config = dict(
    n_layer=10,
    d_model=256,
    n_experts=128,
    experts_per_token=8,
    d_expert=32,
    d_shared_expert=0,
    activation='swiglu',
    moe_layers=[0, 1, 2, 3, 4, 5, 6, 7, 8, 9],
    router_score='sigmoid',
    normalize_top_k=True,
    routed_scale=1.0,
    balance_loss=0.000144,
    balance_bias=True,
    router_cosine_scale=10.0,
    init_std_router=0.00731,
    lr_router=0.0012,
    vocab_size=22468,
    norm='rmsnorm',
    norm_eps=1e-06,
    tie_embeddings='early',
    optimizer='muon_variant',
    lr=0.00765,
    beta1=0.9,
    batch_tokens=[32768, 65536, 131072],
    seq_len=256,
    train_tokens=241900000,
    steps=3799,
    dataset='wikipedia_en',
)
Below are experts of layer 5 (counted from 0) of a mixture-of-experts language model. Rows are named gate (a neuron's input weights, with its number), up (a neuron's input weights, with its number), down (a neuron's output weights, with its number) and show model dimensions 0-255. Each number is 50 + 15 x the weight over its row's rms, rounded and kept within 0 to 99.
Before each expert's rows: a language model's description of what the expert responds to. This comes from a sample of Wikipedia text that the model never trained on.

# expert 19
What it handles: Articles and preposition-plus-article chunks in running prose, such as "in a", "in the", "a", "to the", often before ordinals.
gate1:47 64 33 40 46 52 55 49 25 38 75 38 63 74 42 46 30 46 83 44 58 52 55 62 53 57 74 43 35 40 37 54 28 41 78 46 56 57 42 66 52 48 21 55 35 53 69 41 70 35 08 64 69 31 15 46 21 43 49 45 74 75 50 13 42 67 31 39 61 32 58 47 76 45 66 38 52 47 51 50 41 49 49 67 27 47 62 66 51 56 08 49 35 74 49 39 36 63 63 47 82 55 37 40 40 22 45 62 39 44 31 46 60 54 47 27 56 40 45 67 44 61 49 41 57 42 73 42 61 42 41 36 39 81 37 42 61 39 24 30 41 41 45 44 42 39 46 72 37 48 73 32 71 48 80 15 28 57 59 76 18 23 30 65 35 42 38 43 54 58 40 49 28 53 76 16 71 64 66 35 63 54 60 68 49 56 54 57 54 53 25 66 56 32 44 54 57 53 60 59 59 45 45 34 40 44 22 31 37 52 60 38 59 49 45 33 68 49 71 44 54 65 64 44 41 51 51 76 61 55 53 62 38 48 48 59 43 53 79 68 76 50 51 31 62 50 45 65 42 21 45 30 49 56 32 20
up1:60 54 68 54 49 48 70 24 53 77 65 30 53 63 67 28 42 44 62 30 62 79 22 43 20 59 74 49 74 55 66 50 33 50 66 67 41 47 48 49 11 42 60 43 50 55 44 40 64 76 36 27 40 29 59 59 65 64 57 43 46 56 41 55 53 34 79 47 39 43 66 55 44 49 51 50 46 31 69 43 49 72 26 60 47 34 38 72 80 32 11 46 30 66 43 27 66 45 55 70 63 81 64 66 38 18 68 36 36 58 60 66 48 80 30 50 48 52 67 36 51 70 51 38 50 42 60 35 54 47 76 31 33 62 86 61 41 45 39 61 23 53 60 73 54 22 42 41 27 18 55 46 41 58 60 50 18 41 26 46 44 58 27 30 54 49 51 48 33 34 20 65 64 49 78 66 55 54 58 62 44 34 79 45 47 39 54 52 41 64 65 47 46 48 32 81 41 52 46 64 55 59 58 36 54 45 50 38 46 30 73 58 42 46 52 54 52 62 72 34 58 87 64 40 69 45 48 85 55 50 39 32 34 51 45 35 39 72 34 64 37 62 60 73 34 67 24 45 44 55 62 46 59 51 31 47
down1:34 48 16 53 51 67 56 65 44 46 56 54 67 59 50 38 36 66 39 56 51 41 71 39 36 39 37 32 61 69 55 64 45 44 73 57 66 51 60 26 47 79 57 60 18 49 47 47 57 53 37 52 64 47 55 39 38 59 23 36 35 69 41 34 33 54 00 43 43 57 65 46 77 50 63 56 53 29 56 44 55 63 52 40 26 27 51 90 39 41 54 36 44 56 37 38 62 61 62 29 68 46 49 56 67 46 59 48 46 46 73 39 59 31 57 58 27 38 49 65 28 64 69 58 66 27 35 44 79 53 29 37 45 47 50 29 72 44 55 36 29 70 58 56 43 63 86 78 61 62 66 47 34 17 54 42 50 73 41 56 43 66 27 61 51 46 53 52 75 38 38 53 28 34 53 47 70 65 53 63 67 54 70 58 40 48 59 31 66 69 70 63 36 48 25 52 59 63 76 43 28 48 23 49 56 62 41 35 39 45 67 48 65 29 57 47 48 42 50 46 64 48 60 76 48 54 39 35 69 63 44 39 62 21 52 48 79 32 51 67 57 32 48 59 35 73 47 27 29 49 51 46 48 29 69 63

# expert 7
What it handles: Early lowercase pieces of ordinary English words split into subwords, such as j-ung-le, s-idel-ined, sk-eleton, ann-ounce.
gate1:42 56 55 66 17 51 45 78 71 37 46 41 55 47 48 44 70 48 54 42 76 50 37 48 35 43 47 43 67 68 11 14 64 42 68 60 39 47 49 75 47 59 51 65 57 38 60 61 74 51 49 55 58 62 42 61 60 46 46 66 54 51 55 43 57 26 30 35 77 52 42 63 31 37 60 58 48 09 51 49 50 54 68 32 64 53 46 59 58 60 35 35 77 46 77 36 54 63 66 57 45 44 41 56 57 38 59 73 39 23 57 60 40 62 81 42 48 59 60 57 45 26 49 44 75 79 39 44 58 34 74 65 43 53 36 53 53 63 59 62 72 36 81 50 51 39 39 60 65 49 14 53 56 56 61 58 63 28 61 45 74 27 29 41 35 39 53 51 86 47 46 75 50 29 51 66 56 46 33 24 59 41 40 61 78 63 66 46 70 86 10 65 79 17 62 57 39 60 22 62 63 49 37 64 38 49 68 31 57 53 36 82 61 67 51 60 36 50 49 47 55 32 40 31 30 45 23 34 63 44 58 65 48 43 47 50 32 53 44 53 42 36 74 43 82 40 44 37 56 53 34 21 20 37 46 27
up1:24 55 51 56 24 50 45 73 60 44 42 56 60 59 56 65 68 65 27 36 60 47 48 29 25 39 37 42 52 45 28 23 39 36 42 40 34 52 34 84 39 81 61 63 57 28 70 68 70 59 62 47 60 48 61 43 56 45 33 36 45 35 62 53 31 16 26 35 97 46 49 53 45 59 70 61 43 24 49 44 60 80 57 44 66 73 48 59 46 61 33 47 57 59 69 42 49 53 71 58 53 52 50 56 39 57 47 53 16 46 58 50 48 64 67 55 38 62 65 32 27 47 42 49 80 68 46 21 55 43 50 54 49 50 40 48 51 70 34 58 62 32 71 36 50 63 21 57 65 66 08 60 53 56 52 67 71 34 46 21 80 48 45 47 38 41 58 78 57 34 57 89 58 31 74 63 32 51 37 41 37 45 43 73 51 67 50 45 53 70 18 58 77 27 72 36 52 45 47 76 55 46 51 80 65 63 41 37 43 39 49 71 67 55 81 61 39 64 53 63 63 43 35 29 30 30 55 46 67 32 62 80 49 37 27 59 66 50 55 62 60 39 30 44 53 38 57 38 61 27 52 41 43 63 74 37
down1:36 54 60 45 27 39 76 66 59 34 32 56 47 38 56 42 43 50 42 40 25 43 54 41 53 30 56 64 56 43 28 26 48 37 63 46 35 65 59 54 48 50 56 67 58 81 50 58 58 38 65 59 51 61 33 64 50 27 55 34 28 37 50 27 25 46 32 53 42 68 34 55 40 35 29 59 49 30 49 20 19 28 40 57 25 68 54 53 62 39 44 32 46 24 26 63 24 64 63 53 39 84 57 66 44 42 50 41 58 77 48 43 48 56 58 70 50 47 55 45 41 33 56 54 74 93 35 56 48 33 75 55 42 61 25 66 65 64 30 54 92 54 56 46 42 60 76 77 47 55 34 54 51 46 21 53 47 65 48 37 42 40 38 58 54 49 65 51 47 62 58 53 92 55 63 39 50 76 50 32 52 48 41 42 75 17 42 62 60 50 62 71 34 45 37 53 35 39 51 70 16 52 44 50 61 47 57 13 56 44 34 55 51 52 57 23 28 42 37 57 58 44 71 81 31 65 43 23 38 53 45 49 44 53 77 62 65 46 40 45 99 42 42 52 49 70 62 46 44 52 47 71 56 73 55 14

# expert 46
What it handles: Word-opening pieces like Am, Pl, Ad, pl, sp, or m right after A-, as in Amendment, placate, Adopt, Plesse.
gate5:57 53 49 62 42 60 42 40 56 44 52 47 68 52 46 44 51 48 37 53 58 72 45 26 45 64 79 65 56 68 64 10 74 41 29 59 49 22 23 54 48 49 45 36 33 48 56 50 34 50 33 53 31 89 39 34 09 61 40 48 49 37 49 26 71 31 55 55 59 58 74 42 42 39 63 54 49 38 59 35 14 44 50 53 24 60 53 85 60 69 67 49 49 51 60 08 53 55 60 55 49 54 51 47 67 32 38 54 69 52 29 37 65 88 35 79 75 74 60 30 69 65 63 51 40 67 47 32 71 54 27 57 48 54 42 27 37 56 22 50 77 68 34 50 40 49 28 31 42 41 43 62 50 50 65 67 48 74 57 38 38 53 59 71 63 47 36 56 48 45 53 45 61 40 48 61 37 13 60 55 52 74 63 68 57 41 34 73 54 58 26 56 44 57 31 46 38 26 40 67 22 54 89 71 42 19 48 84 53 48 73 60 38 73 41 51 66 41 52 59 39 78 79 56 47 47 21 59 35 41 70 64 57 35 63 41 68 37 53 59 39 65 42 55 50 55 58 51 53 39 32 52 31 37 49 51
up5:65 48 66 45 44 55 55 72 39 48 44 41 31 40 28 44 33 54 68 35 63 40 51 54 73 54 49 58 47 38 41 35 50 33 83 33 29 44 53 52 35 54 66 63 73 56 61 55 41 40 74 69 58 46 70 55 92 50 87 64 42 42 60 64 74 72 57 49 37 69 48 55 48 21 34 39 46 48 38 47 62 61 36 23 66 59 67 65 55 51 47 44 64 71 46 59 73 71 40 44 32 64 35 57 24 63 73 41 59 46 70 72 53 26 64 54 07 29 56 43 31 28 27 73 41 49 54 72 51 40 52 57 41 49 57 99 51 58 81 77 47 46 40 56 57 40 59 35 70 47 22 44 63 62 22 15 39 70 28 65 42 43 42 25 44 46 37 70 45 32 48 73 26 40 52 44 51 59 22 60 52 40 61 46 20 38 53 46 53 40 64 50 44 48 53 37 50 74 55 21 52 43 56 25 62 62 28 43 38 49 58 68 53 32 42 60 38 51 75 63 60 49 27 44 61 49 67 64 37 44 42 47 33 41 43 56 33 64 18 58 44 60 30 58 54 35 36 50 18 43 78 57 56 68 50 33
down5:49 62 58 32 61 70 60 34 60 54 41 40 57 68 30 56 54 46 35 64 43 49 30 58 74 20 45 45 38 33 47 63 51 51 53 68 45 37 81 61 49 72 54 30 45 55 48 49 41 26 62 65 66 08 36 49 42 55 54 44 47 56 43 49 34 66 75 66 34 34 56 60 66 51 89 51 67 48 32 48 64 39 39 47 77 62 38 75 55 32 51 40 51 28 39 49 67 57 30 56 51 48 56 61 35 52 70 36 68 39 69 42 51 42 69 57 26 51 71 42 32 31 30 66 74 22 44 75 45 49 43 39 66 59 63 62 44 53 74 54 40 22 72 56 73 47 62 72 66 64 61 65 70 76 10 35 60 52 31 72 54 27 36 49 32 56 54 64 47 18 47 68 43 71 43 35 66 49 46 49 38 43 64 47 43 38 47 55 58 58 49 48 83 56 35 59 50 64 37 37 55 47 23 33 56 60 39 53 41 45 39 56 68 48 54 84 59 46 55 18 14 22 33 49 37 63 75 66 39 32 68 52 19 65 54 65 54 86 09 52 49 41 24 58 46 39 24 34 55 63 38 38 47 59 46 41

# expert 21
What it handles: Single digits, especially 1, 2 and 0, starting or inside numbers in tables, years, scores and statistics, as in 1961 or 82,502.
gate27:46 59 46 60 54 50 41 34 43 60 63 62 34 37 56 45 38 67 59 39 56 33 42 72 61 56 52 38 41 50 44 53 52 48 66 52 68 59 43 52 24 21 48 46 44 38 29 66 35 46 60 56 60 69 45 43 64 65 69 53 29 42 64 40 66 61 44 51 39 40 61 12 48 52 56 52 51 37 42 36 51 36 28 35 25 78 09 77 46 41 16 24 55 21 41 65 45 47 49 81 45 29 75 56 29 45 62 61 46 35 44 49 90 50 39 50 52 43 35 70 24 48 57 74 58 49 32 59 48 64 75 54 41 53 67 57 24 28 62 60 50 82 76 46 47 45 67 47 29 47 60 57 45 45 27 46 47 48 44 85 49 51 24 52 63 52 46 52 78 39 56 54 53 53 67 53 49 41 67 47 25 54 76 53 49 88 31 36 62 54 49 62 53 59 40 75 36 73 55 24 48 55 65 21 60 85 44 71 57 42 62 65 76 54 36 59 66 69 46 49 50 57 25 34 47 50 16 63 36 69 42 60 43 44 86 41 67 47 51 98 29 34 85 43 37 49 46 45 38 44 50 54 37 66 48 38
up27:63 37 60 52 71 66 70 47 42 47 25 64 47 67 52 64 44 41 32 67 69 40 61 58 55 33 37 58 66 63 54 24 45 40 54 64 39 48 58 74 20 45 42 82 42 65 74 30 69 55 81 18 33 42 38 56 32 21 35 42 32 40 18 62 83 23 28 36 44 68 54 54 54 56 38 76 49 39 26 59 37 57 49 52 33 47 37 08 66 66 59 54 44 35 57 45 67 43 45 51 47 40 59 58 56 52 43 58 73 64 57 46 66 54 70 72 75 27 48 44 73 57 60 44 53 32 33 57 48 40 71 40 68 64 43 28 47 52 62 54 55 63 29 57 43 41 45 42 65 31 42 33 41 51 40 56 41 82 46 28 57 42 70 41 31 48 35 40 51 74 53 56 56 54 37 56 40 53 41 37 52 33 25 65 60 43 40 11 34 76 46 69 71 42 33 41 60 24 39 52 73 37 43 72 40 29 35 68 51 55 53 47 77 71 28 42 26 19 71 28 56 64 43 50 69 67 42 76 65 36 73 56 57 77 38 48 33 71 49 67 35 32 44 37 55 78 56 51 36 70 52 58 33 37 32 52
down27:63 51 30 72 55 49 45 51 65 34 75 41 31 60 63 55 58 21 44 44 58 66 50 38 56 57 45 33 47 79 90 74 59 22 33 60 51 70 56 60 24 37 47 58 32 71 67 45 42 70 60 61 60 50 73 66 50 34 36 50 53 45 52 55 58 46 40 58 60 66 51 45 20 67 35 53 73 27 60 67 73 65 72 14 60 50 35 58 48 38 60 37 41 25 67 56 64 54 69 51 20 26 38 47 47 57 62 37 38 13 49 77 36 68 27 60 37 31 58 74 80 39 45 72 57 50 34 54 50 50 56 48 52 40 34 61 26 36 42 50 52 47 49 49 53 35 23 79 36 72 80 50 53 49 62 62 33 71 64 69 48 54 55 79 38 69 49 60 52 62 65 63 53 79 63 58 44 65 68 37 58 34 83 45 36 57 30 82 40 58 64 66 56 36 45 38 30 48 61 27 31 34 26 47 56 71 51 40 42 38 66 49 32 53 55 44 43 63 41 52 56 39 49 56 40 58 65 66 50 31 65 64 53 45 59 32 92 42 42 42 30 66 24 78 47 28 58 49 39 80 43 41 64 46 29 52

# expert 40
What it handles: Pieces inside German, Scandinavian and Slavic names, such as sch, berg, ü, ø, z, as in Zweibrücken, Rothschild, Holzwarth.
gate0:62 41 43 41 60 45 42 52 24 72 44 48 61 68 91 64 38 48 51 48 49 48 46 38 58 35 34 45 56 63 46 48 53 26 32 83 65 50 59 63 43 56 74 34 55 61 63 53 58 36 42 60 52 50 57 56 57 44 41 37 61 70 28 31 32 53 83 41 43 28 81 48 64 51 65 19 50 49 68 66 47 83 47 50 32 39 33 38 63 55 72 40 43 48 58 23 41 39 58 48 38 51 49 27 19 44 33 39 86 53 43 40 21 53 69 49 61 42 32 50 32 34 54 43 40 37 68 61 57 57 63 41 54 50 71 30 52 35 47 80 58 64 51 52 38 48 29 70 09 54 49 43 83 47 49 35 27 57 78 27 42 55 48 53 69 53 51 68 53 17 43 55 75 27 62 48 22 58 57 53 65 56 42 53 73 39 58 42 44 35 41 33 74 60 62 40 42 43 40 73 21 36 57 52 63 66 38 65 36 39 60 38 42 61 17 37 45 41 41 35 43 66 83 61 56 67 62 46 59 71 70 64 57 33 62 13 58 70 41 32 15 49 49 42 19 42 43 28 38 59 73 46 38 19 55 42
up0:39 76 53 55 50 63 22 62 62 35 58 46 37 60 18 51 58 48 43 31 47 47 48 72 42 49 58 43 52 49 35 20 47 62 45 28 34 61 39 51 64 68 27 53 67 51 30 18 64 64 70 55 28 57 42 45 37 55 49 35 42 52 52 58 39 40 25 73 59 49 07 56 34 68 48 63 51 30 40 32 53 24 53 57 55 64 54 53 15 52 43 55 76 57 48 80 51 59 59 49 67 44 61 47 74 36 64 59 37 39 70 82 74 37 52 54 37 74 77 52 80 25 54 63 59 66 27 47 51 43 30 58 29 45 59 71 55 70 41 24 34 57 50 32 45 29 71 37 82 37 49 54 27 64 56 66 58 51 48 41 47 35 53 35 40 46 37 41 56 38 52 55 18 69 49 35 67 25 67 48 26 44 65 51 61 73 56 30 55 78 19 49 57 43 52 41 67 47 50 46 56 85 63 69 26 43 36 49 55 57 65 51 63 64 73 52 34 71 28 48 61 46 48 64 42 39 41 25 39 63 42 50 40 50 52 66 31 49 52 12 82 48 67 38 74 61 12 57 46 21 41 58 56 70 55 43
down0:53 45 59 58 52 62 64 36 58 41 36 44 30 51 49 36 53 71 13 65 34 36 42 57 43 67 42 54 47 55 29 16 60 37 57 32 48 60 31 46 34 53 68 71 55 50 53 47 55 40 28 61 69 52 30 45 60 31 57 47 60 41 47 50 32 51 27 68 45 41 91 63 48 44 65 35 45 60 62 82 31 55 52 58 55 58 29 49 34 75 37 26 29 45 60 36 42 81 46 64 29 72 50 52 76 48 51 29 54 34 61 43 42 51 65 59 33 18 56 26 41 54 57 61 34 60 54 52 58 40 38 73 91 27 67 42 65 48 39 25 50 37 49 54 29 41 46 74 60 34 18 57 45 29 72 31 49 83 43 36 34 39 70 47 35 60 64 64 80 60 38 58 41 65 38 47 30 63 33 52 42 70 39 39 68 33 50 49 33 57 43 50 38 59 47 55 30 70 42 37 42 40 66 28 73 35 41 32 35 21 39 58 53 97 44 49 74 57 40 47 78 30 46 30 51 26 28 39 39 48 42 61 22 80 60 52 52 38 72 47 54 34 62 74 30 24 43 56 30 59 57 48 55 48 68 65

# expert 33
What it handles: Middle pieces of proper names and foreign or taxonomic words following a capital initial, as in Mah-ar-ashtra, Sand-eep, Fram-est-ore.
gate0:37 43 42 60 55 45 41 50 52 65 60 68 60 42 42 70 63 46 49 49 72 69 72 51 57 44 44 60 50 20 94 44 41 51 65 60 68 62 56 78 38 55 51 64 31 24 67 72 37 74 62 73 59 53 53 66 39 50 58 50 77 52 36 62 69 25 33 42 54 59 58 24 42 66 49 72 30 43 31 66 38 05 35 29 69 59 14 70 30 46 45 62 64 55 48 35 48 60 62 52 37 54 17 42 54 41 19 56 79 66 33 58 38 39 42 46 46 74 33 46 64 31 57 42 52 53 46 57 65 56 44 55 58 65 11 48 55 35 62 53 34 75 59 50 38 45 42 17 65 73 60 28 51 63 80 48 70 53 65 41 52 44 72 64 40 33 63 57 25 55 26 23 62 59 42 59 51 48 53 78 61 60 45 45 58 59 43 37 55 54 42 41 39 41 68 42 58 50 64 56 51 55 51 71 35 56 56 11 41 42 42 65 46 44 53 52 63 49 56 18 60 00 62 62 59 38 58 70 91 56 45 45 48 66 65 28 61 47 48 40 83 36 44 49 60 40 42 49 55 32 39 68 51 69 24 49
up0:56 52 46 54 15 78 54 75 68 60 72 40 69 22 58 81 68 46 51 44 54 64 68 30 55 54 37 44 63 59 67 41 54 77 70 70 50 45 52 60 40 37 63 39 46 49 48 55 44 61 47 61 72 58 43 71 40 54 79 56 61 57 51 25 61 62 31 43 54 74 72 77 60 41 20 41 30 30 44 47 58 45 48 33 54 44 19 58 27 62 58 61 56 66 42 62 60 38 29 23 57 75 32 64 39 53 54 51 76 34 47 52 29 63 49 56 58 71 30 99 45 53 37 52 45 51 57 24 36 46 84 55 48 41 13 64 52 60 65 62 44 62 36 49 54 42 84 50 33 53 83 46 56 64 32 64 61 42 54 35 60 41 49 43 63 20 40 62 59 41 43 27 41 49 32 61 36 60 58 44 50 60 36 71 81 45 59 82 64 43 68 47 39 55 50 54 54 40 59 54 55 49 30 56 54 55 52 41 52 56 52 68 64 34 56 59 63 34 46 48 39 19 75 29 55 52 61 35 91 47 39 42 46 30 34 43 80 59 54 60 47 67 59 64 48 40 52 63 35 49 49 00 50 34 65 54
down0:53 51 65 61 43 46 69 55 32 57 32 56 44 36 43 36 39 67 52 61 37 14 67 49 62 55 46 81 65 35 69 30 49 38 38 54 69 54 49 45 53 65 43 73 56 41 33 42 56 36 38 46 48 50 47 39 45 56 57 55 85 29 31 59 59 35 94 65 12 27 71 41 68 48 61 49 67 67 44 63 47 35 46 49 38 53 55 48 58 42 24 50 55 34 36 58 55 53 63 79 65 74 44 52 51 56 77 53 36 63 57 33 55 27 53 67 55 51 34 42 56 24 58 66 26 29 34 66 21 75 51 36 73 47 48 23 51 55 67 22 51 55 50 42 60 64 33 51 42 51 21 57 39 43 52 42 48 63 30 79 29 58 62 41 44 59 36 52 22 65 52 73 30 40 80 53 30 54 30 60 68 41 43 62 20 73 51 17 51 31 49 65 77 55 49 56 35 50 31 60 42 75 57 65 48 58 64 69 46 66 53 60 37 61 61 54 35 52 67 40 35 75 64 51 88 44 57 59 25 61 33 66 59 58 62 21 50 57 57 42 40 38 34 51 64 18 34 61 89 70 60 83 51 65 64 62